From a checkpoint of a small mixture-of-experts model trained on Wikipedia: vocabulary 16384, a variant of SOAP for the experts.
Below are experts of layer 4 (counted from 0) of a mixture-of-experts language model. Rows are named router (the router's row for the expert), down (a neuron's output weights, with its number) and show model dimensions 384-447. Each number is 128 + 32 x the weight over its row's rms, rounded and kept within 0 to 255. Numbers have three digits each.
Before each expert's rows: "raises" lists some tokens whose logits its average output raises strongly, later layers aside. This comes from a sample of Wikipedia text that the model never trained on.

# expert 8
raises: " the", " ", " a", " an"
router:126107095129143162110161153080151150132134111191077105151163173140091171100205118138121099124128208141092133186158117105134079063129110142153119122128065109164140115143113113105190086109100133
down0:138121138136110105163147166108122152190164108115119145122175096167093167068123087097116106149209140151089203129151115143147080127099115169104190072129138110069074088144123134119189149122159110
down1:138136085155146213122081138119091136111144181112090113107141107151137111060114117143137109126195167099134150124167090134192105143134090156113144198088164138130111101045124096060160123139132132
down2:131095152154114165134157133117170060166167155170145208107065126127156093129068126203185098108146114096141163139140123146194147083088115164193140117087081140101205119150163118134137174147176179
down3:161113073137143139182138145144164155187187090137100151081146124146117066180068116198153128133169080168089111136030065101111147160152123141117220113070151124153119091106152126155078156109150193
down4:157191103152132191195164109109136117131129185108168158084160122151196163187147145194098121136114109137223122154121065069134114141095106138120144124127131138120161119155132116162135106150075128
down5:113155121149071113151098153128173111136120157160150198150141101111160121127137116158123130162103123084147085144092133115186127115137206094078126158149124137171113126151143138151147126108176169
down6:130150104155165087126058066074113151124125109128100152132083084112146119177168169063125130090101135096111121151161110185153130136113164091158149109174134179145126134148134154169143100119121124
down7:150104154102135134107095157105085193167158129134175194127100123089136146136149159161063143139138071132108123177157151053125098125111140125162113150158120159143168136094074142121110154193177122
down8:127142098103135131095084172149094086043200154157129102137096070149095128206153178089128097093137083112131138149152129115085156148084129136153175107145104153094121072126139135140109165143111115
down9:118189103183119057096150097084188129095119092112109051121086171150129135104131155107135137101096141109079103142119130161128074107171127145077113100164094095070149147134150098135144116162128132
down10:066114148122107124161096176152152140139147092154198131118131120103142138117146086192099089162169189145143153132164145132102094085190110116138144096143164121125166113100084115111102168121171175
down11:103140136110168093163117144099181146118102112079136128130157141137094105196143146081129094112186120097140159126139145140151110088115095140112174129183143138155165156080163136101156125095118105
down12:140114117141131110129111103111115073161136118138155160124164118088127115092146207070198133116120144151103113144144169122115144151136110167137078149187145066145096127140165149140163163124123126
down13:100079099126171076092125139117109128096188159107115159177080137092153119124161150123141155098115209132114107140096112158102180169069126133106144167156092087102136161127161087112153137080154159
down14:067169169109138089114098147114136150134102120058087125134130133125131152093133171179153160109086088148097053149121117128126099099079103144153109139098117067117127157094124162103172101119129128
down15:124065072075104093167141158145114127137106119111138108134117098093102102083156115135143097164118134170121105179107192094124153162142163131066088110162153163082140138120108121169077133114163142
down16:150126108119031160188169158134190166160086113131130120135130090067141107093164130135085131127129122092110120121140080125135136182116130115115190135169188100155147125094136130122140164122123132
down17:110134161127132119137091123137176117141099161094119144138101142191081160182099103145138147149148168129130176156132164139099145141121086135179163146164192131060077101133143157083159082128113103
down18:148107156034126054117174146143101131129142126171167145158122120148188161134102139102141121081099134170109163114143123100151153087105092137140085167153150182126083149142165115088127113212135135
down19:093139084115091117086178171111127097211089159173140110088178091170118076102119113096138109127181182151132177089154107144114123104174133133116116097137163097101125150126116137159101166159101197
down20:118068101152180076162119084149189090144142111113107178122124148144070136124129107134128163149091116127140164063136118094154180102121167106133090137099118138126143104147112124064091135135123118
down21:149115139120185116159140132145122130169148177124145093131096182093086157023122071049111126136148122112136140142205164100120122110126118123109092217104143134131066162179085082106133128154109090
down22:103142161105141157134141118110095136125081143152138074109188119100111119136156120148154109179180110169120096120078071090103164177109159097139182106143098108168167108169143128147130079106101092
down23:127093161097141125129089108137152113109161163124125104122139126131100190142087176161081219158182123094127097137085067066101169136108109091188106141133108106117143145152158146057105138149141067
down24:119167144170082128121124090105093107116168103181104095101128157100154108166151145147086117094130123131138019081160132110127087183142097099148134108091128155119109144133181136173144144082113164
down25:129094097195109105142106092145135081127127181136158116161147125140123120106093138140152062115151126172095120197156113189116122087123143101113150121125182169190121163064086174162094108150160105
down26:147124138103117050164119140136165106087088128140164115094155137123101105115143156133123112155131095117095148128122148117123162148157106052101132114120155143127083112136115123116090159047128124
down27:101183108150082089115154129200027119080127102096136079131129154181107156112179125156155109149097130097186151137138113151113089120111101150142133149094172143107128067106072081137176132162086155
down28:125171171124129169141125101109216140119135132138140142114071156146159127187185135158120157120145110169119116116138098121109135064116116128125086128147130128152128158187153119188149098148099135
down29:099128145124083111117083153122144125138104078133082147179122109120125172114160153114103152074084150101147124096109136109089144120185153165147056126156096152115145133129124165080111184143130164
down30:139142142073136093138156140126150090067106143172120181129162139147131144190175169161126079090142093081149094130079108097127135092142050201171198144142138105084155098160100143161135168119118100
down31:149122098202112126181158150099130135145122088140107154112139135144064124074089125157091097112107175149147129107115118115094111117099108117134089086151129127153129057159095072147068134161074127
down32:117148174141127151170138106168116137165130150165118127112121110187093116115145139142126163134077139163127177135110128119095095119173058142176180211119049193158159157112150191162114106169132151
down33:091133096185115165148104113148130108094146122102154111077145151119136150153080196133137139118140138156158070151112142156129160095116089069208156065094206127116152131112129141069115153078132070
down34:072055094197134201128144111095099136133098089141138107159131085099100077194092142131127168125145137139158077128060163112165081075124126092159078183171146185121207109131151120164181167133132121
down35:129146087090183195174199093178143086145095155086121158132078128112160164143118173119120148146114175108100125077191180133104140107115104183141123057088150086112091168108145189129188127126101091
down36:132105066157167126180143129127173142189113109095144128139099088116131112157132114150111127161138162133123107144122136092131073112161107181101093131084189099099186174149101105204151117102069135
down37:126133115162113134109137158157148121147144147115170150071168139151107139142135114156122143161171170078072079095158133090137164063092116167179160132184098121121049092168182113157169096168156150
down38:131166146116175132167150119139095129146121096104173097071116130117137082105111162127101161220087115125187140118161207075143073151160118077172080173111073136125100189128146145106140104155118184
down39:072109127108083141127174153140172129108094078152160083123138108124092134154128164084125111081115058102115137123163140116194092092094097110150138079091151094118095168127136101089081196116087112
down40:133092075076113109086154061119108127141137129157166180068151134104154141185081115114104144165075134077175148201070132083148107109119090152108113152117056138143192113092100139122126151114174199
down41:128076103145110093127169187105096135195100129132141156134158144115132154087176125111169117142120178115068159133163114100167135160162164164140150125065105106137123158101115136161124085102106103
down42:166175119096081152103107133105080168136129139096149143137141124082128114167115196138090134091086130136165079171096134092100101153160098152146129165100169124122139101143201120138116110088080072
down43:115122128156175108195145185128132138100071145071139098120151133097077147169135168172074092044168089126128135159122128159138145146144132141078073105137111091146144085151140175113151114147126131
down44:112149140106157123136136053088089149116081128147120139190123137092174135076173176134130161110102083113120119119133160123108117182106044130093118145154142092091106133118129088129100092126151120
down45:089134100088109108114103166167095159124144053137152123134093110152148098103142117107166077168148110115126134157159159107147118185167062168123120192142147109127130159112172125107120092135114131
down46:101049169145083158120119148143118105094201107106165152136153127123123137143137127120126147150129130085151080119126128087117070126148108084175121128170137124134120096139120209109164139150127097
down47:137138134105115138105122143165148146080092132163153124084152135176167163145102158100102128086110171088127106148143084179075121101082169119190138137162135114083071129112151123192127077147157091
down48:188174088131122132091115089203076171144187100144085099140154135116095145180088120125166117120059102142135168120073116101106188121133163106167129106138166102135118119106132116109138145094117065
down49:116121177081086084160130136135148103131158085119125111134108177154132122157120145080137110135151121123091146123073166129139127156163150109109158180079140130148153133127176053096192136182169133
down50:173099172092048104131161110107086115112155165119125113110163099132096060186159179140184143117152120145196163174116149093190126110067123191158149135124105103136136135133095146070179069148122161
down51:103078111114040088111075149150166116151096096137132164168138174134079107155147076120158111133118102123072133105186107114131076176143145123095093125157115111118110108164093145097131116091061165
down52:176139114154135157126132117137127155146140135128134162119130143108091179122180129098186141127118104134148036126163080191115204133113118167089146154123189083128151124109091193072125159096190089
down53:141121127135098078109161133114106095108115113119095085057095192186128102149114146177093125087151137089088109192090101175133135151112115112103115104090157145100083149173082084157062145145113161
down54:136079088160103189146121152078143123134139194103174154180089146091151092149111145151161103141194120097139097132168127145139138133168149085162120123130109186171138139144120066202167111120134116
down55:172101088092161142091163124109134175163126142155167129115127094146134084136116111061126156115102121125165143188133114086147132156155139122076127142179064129114202096146114115152142137162119142
down56:131134145161115161109117121121121036167104160153151139076087107094141172113126122124111156083186161122142182120131124121120124102114127162123146156129097121138128125199098089114095114149159097
down57:113123093093130149129117169131118124118085144143148170182196145086102139135106095134093127162145127090073101078112156146145109078129051085145098103092090103115083122151122121152118110113175082
down58:135123119114162105148142158116162086059148093119086152171156089125157220054069107110117116119157127155103103094089104143135146037140128103158109135145150113140112155097166071119178133101165109
down59:182152133084164135137147156176168100171054146114102113122151181111172123105164201122146178100138149095143218078084070092099163135098093102154135118105145142160154095112064147162108092109159165
down60:193209133136159138163166189107109160090120107125139150147045149136127147182089081168117120094175107121139091068114114132118194122125072097160140127083132160156104146107134194124142109080139069
down61:104127091181073119123202123065103176056113130124198091134117150114092090145126079137124130141117074124188125116087129112091132130070044135104130082150092107156195130140149177126160103055164182
down62:088123122136169115096155157138111099085079148131135137145192116154062090084157140115195142162159137131099092128139157162136164133118129154121148133129157120148100122127118138157136166085118097
down63:128128186100173147140100163179131132094160141179091145154175046097100101142088117147128152160158104140153080123147117161128109172102142123090133053145209117140148130152149122099169150163130119
down64:127127147098087084175118149130179127122129187124085165189085088175116168170163121113192140124127115094212128105113044110096137129091130100058125157175105168158106131134154136112143102152143121
down65:095121167107091117172173163113104142101077149103156133116101120135113146110146118178123140177141130121158125158136164131113091142159104118124079185149105143174148113143147133138090129126163158
down66:127136039186123164151099154130150132139180064143106153084097042125119135128093145157204136077094090147145089095146167142173138085149076150103152091120152168171107087133150100078121138123122151

# expert 13
raises: " of", ",", "0", ".", " years", " ("
router:132099138181138088159143149150150084143090175144116107147146151153109146120130093153111039084117125131140045093139121083170112151097049045109111101121139150221117124133124133158101173123134153
down0:171152135139116132127125130116133130081124115111103089135112131119128113197174146182166120123123073125110112169115134176053099151105129148097153158105075129130136160106130108122136127084140123
down1:156169139088097119151061165092127137104148103063136214099169119139166120143126093090097107162153102100165168146090165159177102115146173125079143124131146118048178125115137098067115114115152128
down2:144141072177078123121134100132109148121076137108087033143095161131154096120126109097158139121140078103119113100175160137149141145120188166081106170073134152119169135101134171136154140111076125
down3:086060115149191100098129111163110119166090128134077102146150119057128175182132114139202104157191128106129128134124169102149163158127128115104121176143135125096138132140134113121123081206096113
down4:082091137102180090136199153149116090178117111109093093108115105111052127160116147112073120140145093079137105081139079120149139136133113135107092144133093105115139156117096201132172099080107142
down5:096151144100080170164112153162145152074150100152167155147121106092130143109151151125136173108097078158149107128149194145151124133093107179118113080082121060142154159179173074148180130134113088
down6:178082104184103119150098114096127205128125151103113120092163212135086129149109115108122097198170116141090126118115189116105136105125148090098133137085081109142185135117133137133101134161070181
down7:043140155116013089124158121148154124060127139118135128107097085141082121127147132097155108092116137111163128125106152150116101109137112074134141120095212180095159085141136116139151099152186111
down8:135167137088132126099115111093117138053104149155171122107117127117113139131138140112146112075093066133131160168076124120106080114125137075143140128130136124105130161131141172101110169122132126
down9:081106120117166157140096154093065160157130092104163115097162071142213098121126125132169113117122143090132092161140161172151101181154128099171163115117128120157196168177070161111132141108140181
down10:147119155166118140181120100096124145118119107148101121149163112164148073105147138123149187116087138193104129160101104137130144097132103091164049105117089134107169158087129105138111170163098127
down11:099061188077117122132075115095111163101107141136124176125172159079156104078152107161173168132095096109180163130032159060137101173158151114107123165122148133127149129095195163161122154128126160
down12:116127118127160132088120132141137152136133132104154147185164136136132082104099142105122056103169173104213141112136085117144125118114115130176121073100129119116137126152156153120137102189114115
down13:171113139138126131125145107181120164168128141129170113165107156132131116112109104118150095097110096138105139202124116130089101116106123097182096165133065162112126156124128156139147102136144150
down14:120122107162128132155119175067098161128138182162106079158086084150153099110125151102115158120110140122148097149130123158117120145164187184102172101123151200103122114097152054130091141169137084
down15:175130099112176148094165143081108132099142152150103178074127153140071140073117157103091082108083205071188108174152112095137101134112110125087044108164113146140112123125122118171127177151114075
down16:093155161105059131079180152105179133155140149152071155086104122129123205092191169130123057143114113107145136158131143165161136141125126100139179120156130119118110202101135138145116133121138106
down17:184085093115173074098099084117136154067148111111133169134151089141198148134086178088126125095132173169022115144106127140134076136093149101071121142101149171132163136104105150097151125164133124
down18:150143135107083156179178119109120089151103162094173159118097163099127160086109116100200196174074094117136181111146132189119095142135134193171166116120086170172114088151141157070149067094096097
down19:109170170124096090152170063134162132124126144147149168126066164097124104143124081143109116138137095118170094150198145153245153140111133171058103113255159157105088148085084102102137124136091138
down20:152110131124124122167131166103146170173157113112134113112105135077167114128141124125102170142121125119127066138119157115094144101123146112137099181118103137105094129154117144199064120108107176
down21:143156163119139145113083055142121133099097047082109099070146133159134120115181117164118167132147131101108141160133148146096125119136105104141128168200142138131107153119125171108082076064069073
down22:132100177100081142129141091149143074103152099127179143127065152131109152117101150139120112127100162093148109088146194112100091096105118109119137187156130178166163173157139088165144128115089202
down23:181100197110062082182164131163095116063096105136140115179146157141146131106142078161097094198136103097155182167082116108141141148164128135144135088126108179099168044105125161099177129109166109
down24:162142073092146193149106139104145144162116134105141042140119088180077188094147169176174093166175101161103148167137208155125111108112187159100118184123169152085152115177120122106129119200146111
down25:162060138101116068138130106152101107064108143139144092131155147104138112071099079129114191160181138169096186127140093085108147104122154125088155129112091128080161180155129167120065052140108110
down26:115090128091110183175106181165175146112117160079147077158156106061084133093174137157090020084110102130149144113171100128099122145119142087128037136147158114101128163065119185090157122161112128
down27:124132130115122103133102160139162128125097145143079146160131166190061068104205105140191122144076153110129119172119134120112150120169112128134112102149189122104100146149168080102084182085110130
down28:139141103074082164133127103118180165063124134196119156110050130085106077112101098133074148166140162121205082098169130128170145143090171094137170169114097155100147144170081115148151073132111135
down29:124120069126147120154071147176104162161139147102092112145143121110165092164179126073109116162139146147118111094127105175100160191154129119179141129159183162118160119085150123128147088096124136
down30:093158167139140167148158155135114116127145112172158115110169122075139142159108128133152136055103169092096201134123118117118100138093141102148100118152049173131141093099161122157093168111136169
down31:140143118053100194104139149061138163118154156124105167135133126157082157063156141134181170118167198091110135126157149109124133127192108141182079138131131148083149089104102117161123169085125127
down32:129159146126103158136153129120079133133129113133081126094106146093131067123135116145200139086138117148198124088120117122117124140112099159143163111079068101071088125124185109214146118068103136
down33:102138133124134124146111118166166070128158131118185124188170139185087097135138152199156127109184080103086099123123108133187201129160095076124135081140194076142113147138088118082129176097123178
down34:167118144168142131080091136157126148111126128117036094140148170103159152112194144159093136156095081155112104125106119061135125171158136106109159159069138158177082115141101166152148121136113106
down35:110163179185117145112164146094091121127119138138168132138130111084138151122082141161131129131170104151096063191132132122168162182130173090140150105143105121104141131170144188163109150167123087
down36:134163152106173176118072123093136117133148063140114179138127126142105096127149087169122187134151130113182150072190118123099111085092099197203153119100036087114150102158106153086063109154110084
down37:141099113144164132166133142177134081180153150142132078054119092128155138124159129159082126139101149154123097073095112131223153075108120114133180129122060088105128112152089173150055176175035111
down38:163133140107189152121093142140173053129122127097076110098168128104128118113153117098173088122196165126179123149098123149166128059150088100103148138162126137120097117099121160190102110094156159
down39:088182145145083112078126074230114129173105114078178130090128086144131139067154113183171150117153136152103082149112071170123143097158125132140183123155100107177154100088113070089144071087105088
down40:170184132180106129151167142091191137150156139146120129155191138132187136105147174119086128149154181129152105130131121131149065160156096126131079114133106139154074182062151181130147131077109158
down41:150110170114105155126121060080147164164051092157086104152098131159102152045141128175117131158123157087092166089100078138075144123167162152095135148110131108077106159085132177155119150141080147
down42:125152165127126107139125159137087131140147117186097139119137162121214105062114079140132143167141174131151129135178157099142104134160153136135113123136111159097204113060184118129112107122101118
down43:179114137161142173128173095162160084125102133143200128056108073122174188153139129202152094132093196091116085171102122110151126108118119097093143146186113124100104158107121148124147145132125176
down44:080121138097165142222123159098118187121136111150191134151108135141106112148130030052109143091108116082109072153126097121133124158127154123152125168149103080223144152088122111152119151091099117
down45:104113097175176135207034110096099150131105116128166114116133169128129105151129156124135110144163094141121139122109132194147135163169133131106164133131072128083135138151189092179143122115141138
down46:073086190147130192091104150171036086112092120109081068111140148131188106099119125106119143101128144134143098121103128143096211129156145094193113169125119095165086113081147108141138098119100144
down47:109142115128142157117112052139139137128132140129153112077096127123110131097109103202165155105124135164175128117092127051116130126129169078091106137122119133150157121172108114121120101149175110
down48:133145133155103099178116144141102075126174146071055107087177169064154157141107126106100160147159075161117097121095150112112103113163138212101193109138134144205181113135180116178110087083124089
down49:128128119105197132152178096167142091215119117098163165086133031118149138144124102148124121124191140135132123157170085169129097098144106091144106093095092121078188095084090099119151145133157099
down50:167192138126114146105128074147105195113107127147095096119186109151119111132067092111175130114148133023122111169127080135112135158129102158137109130136144209097138170160171163131141073106105114
down51:138170116184113114118080100125133136149091124152115074117027085137087152116175142141147113049094141151083138104116176178138094174136108117142119127125160129141095128110204148113124131041172142
down52:096063131155157150084091115143118103109141104143134148117167120139088075126171188152110185098146137144097123139158094103132117086079108153140095105140137126145128111109178146144095184137107080
down53:138157112124105112061088171116134083152169154062133153121127170159077150110080094095160104092062136118171158200089066045157114124088131098122151143136039091102106137136179154064112127124180180
down54:129117069124123107181184184114197136127159182105109142097124145081136147038072146118177108087071132152151080122143133124082139079174120163170138132148171111126133125092157177139118154153058107
down55:150144087119174167086134128127110165081120092079162093086097123125125116072141127134176196196117141147151117144140116139165094152138091122140126138149115125150120081159150113109145114113151147
down56:140203145107134174125100086117188130119098081097110151099156161118161138112150138057170124028154093158151128121103151126105106082142165128070131139106066138160063107117134075166208104084073124
down57:138124087170109096104159180083132154175139155179143182175161156116099108117147109130127186201159155101107143088097101138104110117166041180151108169128125199138134102122092152112098132151139119
down58:112133190116152095167137197179108192148104120158148113131146143112162134106144154059121177175134173149092153142103114202095118126132078096135127100151115141155169106172106115100201116164052131
down59:130103114115100127064159169112129158126208125165111119222127087145137167138131125128129157129113133105113146179136100144165151123116125135135097085097129141153071129135214126101124121130164108
down60:124195144130111095189137154105108064092153156146114103093154095089171183122100107156114076064139094094150119079111126195131114146124106097094132201164193167092116131113101147148110102111094138
down61:122085129154162124070141110037087090108122129107183095162148109132106148148127141088123138113156099067153103090073134116110109072121176158114139173113080179141073094165121127172069134189147124
down62:125153163152141152094107137147120124187169101127126162126169110092043169215168099131126134158171127168120111144072133159139149128136129081144170104166109140110120119159163078113110194104117161
down63:079154164160145119128121166168161140118121144162144120146174131105134093153077144173126169072111159080096107133167117109150107188095136130137173114100194116125088150138062150115112130165109130
down64:187097115091141075117112098125097162106152155238159131118113137072112173121166126158137144112196166149097248125167193081094100056157075133141121144104159104145128158138106166095175168124153092
down65:119103120067132146173117177118139100135099221166137186099145114102124149117076112106069087162124161131108110139128167172132148106127142087131155100119054114171159115141136170140133130164050128
down66:123062158129089096147157188146156071139163121144123164158075145104097169126134124178154132084101135091120161148136156146113147125156158111141138138135089158135119080144079118202150114105073155

# expert 5
raises: " a", " the", " to"
router:176099147148037132147093126150105126111131091165092179179130186142148128114141121122104144127111185128139110122147115130094157151131140113136088147114082122122133053159161113111205103092085136
down0:104112116111146164115089128125159119138135125106118085085130113085135116126141109136091133139150131129208150157143136134088117146129122178156132123106157158063152097125160162130103111152124184
down1:125033160097157133154130142120145095135151149148124090072134142116128159136147152115144133153130064073074101142156110129117162142115081144142121105107132113190077158098114163128148120119131128
down2:157112131109155105121105071214106100146121126131098133082159140076120168127177099069148171075091161113125166136171171133148093167044078143163147120146106143080106140170096124134153109191152161
down3:145094111120051076075103163190111139137064158097079106092147133176139105132144101099106156112115153143119108092099149117043101242073157137141131130170136085103165169139156094106150126168174133
down4:124117103125161145118086162124119168124107100148123183154122117141120135122100183163193110037133139109174072079114102156163103156089131105128076127160111095117163161137176137144150166146112115
down5:108191094113154129156097123122090165151086163099155114074146110067122184118125098082097077119159132138148082178066116137135138102118109130124110089078151087079100148197140124124121102163103106
down6:124146153140124178135127105142142122032100137137134123129146135141139149163090137092095177089129093071101091125085181120140121103134167084195143112164180166174125108159140141141122104121133114
down7:084145114158159187119092166140118144113140138159143128104115126167165140152098169132138116139128113082111105132157101134117101215117082077109115186099154070116124110061166107113141135091120122
down8:098024142136102126115104159158159134116113129158129093110088099097151093150102185150096153115144096141070209144119114126137154133122110124151154129153089129136131158163148255159155109115122142
down9:180150174143194167081093116180117131105130141165101140150177142141098116108119149125144163176135165169147155093135118111134116202080133121139137125156102127105130120133157150118117107156107114
down10:154128133149118137130118102137156159091126169087153143100177118117127122063101150093140119109137051130154197106134083111099094105114146116141165158115105080137119158087102103061117097160122080
down11:133119089096156113129153135116136150128137156155161098073100072092169108178117191150131095175134086125107073135098112148136117121132123115151158162151222150069133144104124153180128137076089108
down12:088137117121144119092117124164138139098091072121112121110195069115107180104126129142062174190132147119111101098109140079160129142097143109148164166152143176168139149163089122096114134088053151
down13:136084150071117107085154100084104081161083144162125111145190147159093120134137103091156101142170150104173153179164164098104131147137126084103159098097186123114175114162158114169198111125129121
down14:140088135114080173131127159125150083200170122130142110131212148152189088118150098096094077182136229102141184121140121105106146070130088127101138135149196135143155152187075103101149131151079149
down15:131022121130165079117226199151142100075123096096117115172104162159128143161112128184124144119145135094107129135086159150080129137117159132091151131117046189163064115152150108172099129087129135
down16:167164131084158151111175079135121121185137152126074161107158172179165140104127145083122110055109185059202105192145175143082126057073111157202128112125130145128145136142110128114092071160154172
down17:111097188096151119164150086104138138137104093098125116146089170090131151135126178134119162186080158115123146191140138132099105106137146120110141078125063152146129183136137095078134146081139153
down18:139225144129136184176100176096105140109111169146123133097159095107136095162068175146154142142128144108128163110040115154114113129081146085125168135094155100146138142111184111130134192094149142
down19:168138127176152060156107153134105152155160171138167143056125170147109142141149113164136093123159104135097103173091139150116129096118098165203080143087203165073163139155137192145142118169141117
down20:072110102119051104193168136170153073070089159125195132113129118108106090132092135137153112041114134154092199175129066169142209114087122132138092145112146120177124100066099148143131162106176137
down21:118088128165110115121108137140101123180057100113149127108112152170119124134089100130125077187089160184133115191117124158140101088104117139076125146161135102117131099146155180126119155188116118
down22:099136103101096100134109175086157164130136114175064096167067068189153177074179116181120056142120108169072136177119142098158115118120155178088161076144117116131130186153093211126104159119164094
down23:138158099142135112177100098123193135151129145150142179130126165174120213094100125106070180132151145228106143136114119134159111163170137144181166137109121151012165150132125135116128139134114135
down24:084097116122112138175127155079136056110122118070128125135109157142156185145126123125112181112079168145083123112137143202148114155145193119121125091161058109068146153133089103133110112105150171
down25:111152134141162089112143126126109146032110152144108093215148146123096119098142097154099091181193104083081150150127104119129125122113172149053130182146123077104119116125128135078103154143163157
down26:123062134119152177121162111138146124092163121116129117074063121189157115106147097184124200139152173109176229122110096122184159138097109139122121128142092041102188101162104160092171038119129128
down27:129102137144126096155092137123097099117079116098167119180104134133076172172108140175129143063127132161098091125098131088107061073114126128099113129061186148086123141162053109184148148117159083
down28:121115108138087064149135131100110160105093095147121101161144110191121141110128180165119121156174164160100064154112120080053079143088141103171132098178150105085144118128126167138113102183105179
down29:112084171120127193115121143051161080090117125112131145164112140153138075050113053101120072106081116150141087119084114161151141121165100113178178120116127107070136148166110119103119049159112132
down30:131159118161132084084133146133108135123184175129133158087110153144169145153194147126123140099087134170136147101121091137165234116085135127133158085134160045195090137115128124183175124143132110
down31:129186168110131146181131174116196147117076163138109104114069165140117161141119166136141151121163085158132199061081097150223127133104101102123169132124165151097127157124142106170205112121168121
down32:089135177144140117123101096123102120126102096183104107137075098104161125207088162159132205058136133113139119111134084126134113054150146103088154155178140142123161020131086129106096187127103121
down33:092132178206107156191113114137150117058140077097067100046121125156095093152158167101120106139076145173145179117120113153178140143164110166098177144131193140167142122130132191069116152131093130
down34:188058081129136137162116095078096131199137178172121115152094094097171100133122131183058139136095130101129130139093104093128098126178082103163144111096079138175167152064145152060174123075117183
down35:169137168178117158136153100189099060147088087088131097165067171087159045169086066149116104133120151121058207118128153161157097158131144090139096169124121123121110131107093141166168165144125127
down36:109178150135137126143092078107088131085134103121120191125123181100093158161095109091092156141122149155161108075166145111113111101177162129178096156124104097127102067170162070133129173173151119
down37:139145134102143184124140139116155165132163107157168154085203137151090105125088082235135116114052140116080097153118121139146138101123201153150096095157059149080101166139132155147114081190142142
down38:071176118092099091103117111144133188130114099081121082122151110098158148098148116129012114094174148162151087131144142112100112214116173134068191119130138166119087083076170099181079100165137121
down39:145112166172138143180087080139115168091108069132102162074147183160097142074192154129139183136118088188098127139101073148160173108095126097140125106143116052187095160132157121116126112151178102
down40:092111094082131093111139072177154165146136100136134076079127174100115121146197146151080151067160143098098135116110163042120130144095177177108133052079122124080141127130081130125198056162091143
down41:118110100090081144130168055128145122145162150118095134086154130163194156125164113073066138172127078096135145138118158156105110099096171096129183093169137165188120109142158131143146131121146151
down42:154131106098110166176139109122147163136085148125166091102130145125133131165124127159143132129153158083121160172130115137102160133180151092104111143085150073142145066184127134090096125140133174
down43:087130099185126090168090107151123104158161163096151141203146195126113139142131138117124069132140145144152146103107117152147093147140138111169194058073155176106117131148096135084158142170146095
down44:114145104042107159172161132162109135161141112165132097127138152122092121153116140186174140092104101200133101143132141116106133136140052097160151107149107185125121083126065151087140098118159113
down45:121170122121103167105148171132119144131132151145097085165120130171110062073075087127159135134077154099120119108168149134095088087105121141151142176131112118076169140121120179155150126136095121
down46:126106152156097160151108116175147076158164175168092116125155098130163115118177121115134076166173163137163127109166095093105106061133134162121195133141101165151125130154087158090044089145103137
down47:131181147099081181143143176069122103165155103119111100099063169163156161126175086113164096095090066228125147098111109149114157190115187143142166108152148213131094080170117045099129116144147123
down48:095107119173136125120162173082132161159161139132129096158174150089115113139228159157084122150149128161187190101123113178162112115192102129084112108112048171080094111127139088138156122161126132
down49:156152141134131148190118144093110134111153069122123091091123170136150085142140145116086087173160121160148159133156131191090095122160144200092140149150158118125182109145203116099138106064140151
down50:152064176145164123141114136148185186089130091145156113146192108202136091100120088141106142123115123205167099149128085106099160107167085151104133116138126158091106148113102128144176110114206168
down51:166127171100114155165182146097117067165175149074129146138158133129129163098168138098139103224173141083172110132123110122106093149109131130086108112160127090121129118082102157133094153154088150
down52:157129157113129140100154144171150114112065161136156060064122073165081092153107114111167088074114131174141169087171149129143155116109157153098123097120195128159150160180134089116127117095206134
down53:117153119116166139140160124131169120130143192087167088167122099100064151120124105094110104190112076118135107120111159138074073104068165176139170103131148188150132169084075172114097124138153162
down54:150117054125135099128140160169116085134182143185107061133105193110160089117149141100150164097144158171109147151095120131118116148159173146150138128109184120202099138115109100176157100070245207
down55:093187124138119133083086114112103162114130100096116192131067111119103133152086150128119131182103106085175044122149122146128078095142127126129109119158180125094083090177186110206128149175133119
down56:120163198167160114139119191194133022162120164157038137117122102150119093153023063145145060181072104134127094028128161155087120130129112139125160148180118125154143127162119086116115200090140177
down57:128091113114137161115184137114167116091116170108122115115167113109147124108139157056120091123123156099139157125195117133209145128153099169197098107090150088144097149069125093111162118143144162
down58:057164129143091151147140120117113137126105080096140140103129148115100149139158100180125130127133151132073142068103123149078123135182109115086102112139137111117130175117130128133166166078113129
down59:141080123101121144068090129133170100107137112138124147101105158137107116110168113129125148115105120134149124140128158109173097170134127129143201102129127077117106100122165051125147109119093106
down60:106106105147129130087155106113143167080133151110123149136125141148158090143190170136123108167155090121144035140101155068107081154119138147151177154137097107095089164167137163162132128114115105
down61:109141149127093100086170136061133102148068101114179163133125159102088119170099152117122160120171155129148165096108147142145099111211120107148101225078106114123098140104148091077143111141119180
down62:116167190142151131148130120057146158128131103126111109173116153089219109105164134121171165152105038105142107141108151131087124163072138092084114197106113155121159124114130068063181156108142167
down63:155135121106208131079094140169143136107118130153157121052108111156148140144196135148163134159160089124116172122128133139150145158102124139143090142114123134066146127121119098083143142167127100
down64:158128107099138182114130177171115213137135125139113178153142151106116085089137111166094229176158083107090138091113071128140116086122141082212116162148170089097105078072149096128124132104085109
down65:063136165153168162119183120112183204138095107117057180140149191114141104109130181141153163178140101140149128173140098126138142101095118169096140107124107125158151070127136149147112084093078086
down66:120122046140099140123088104078157144115146129061124157175151146147140106154109148165091109156118150127092062143117127100069125219171102116084149130170123119061144120138108061068087159088144150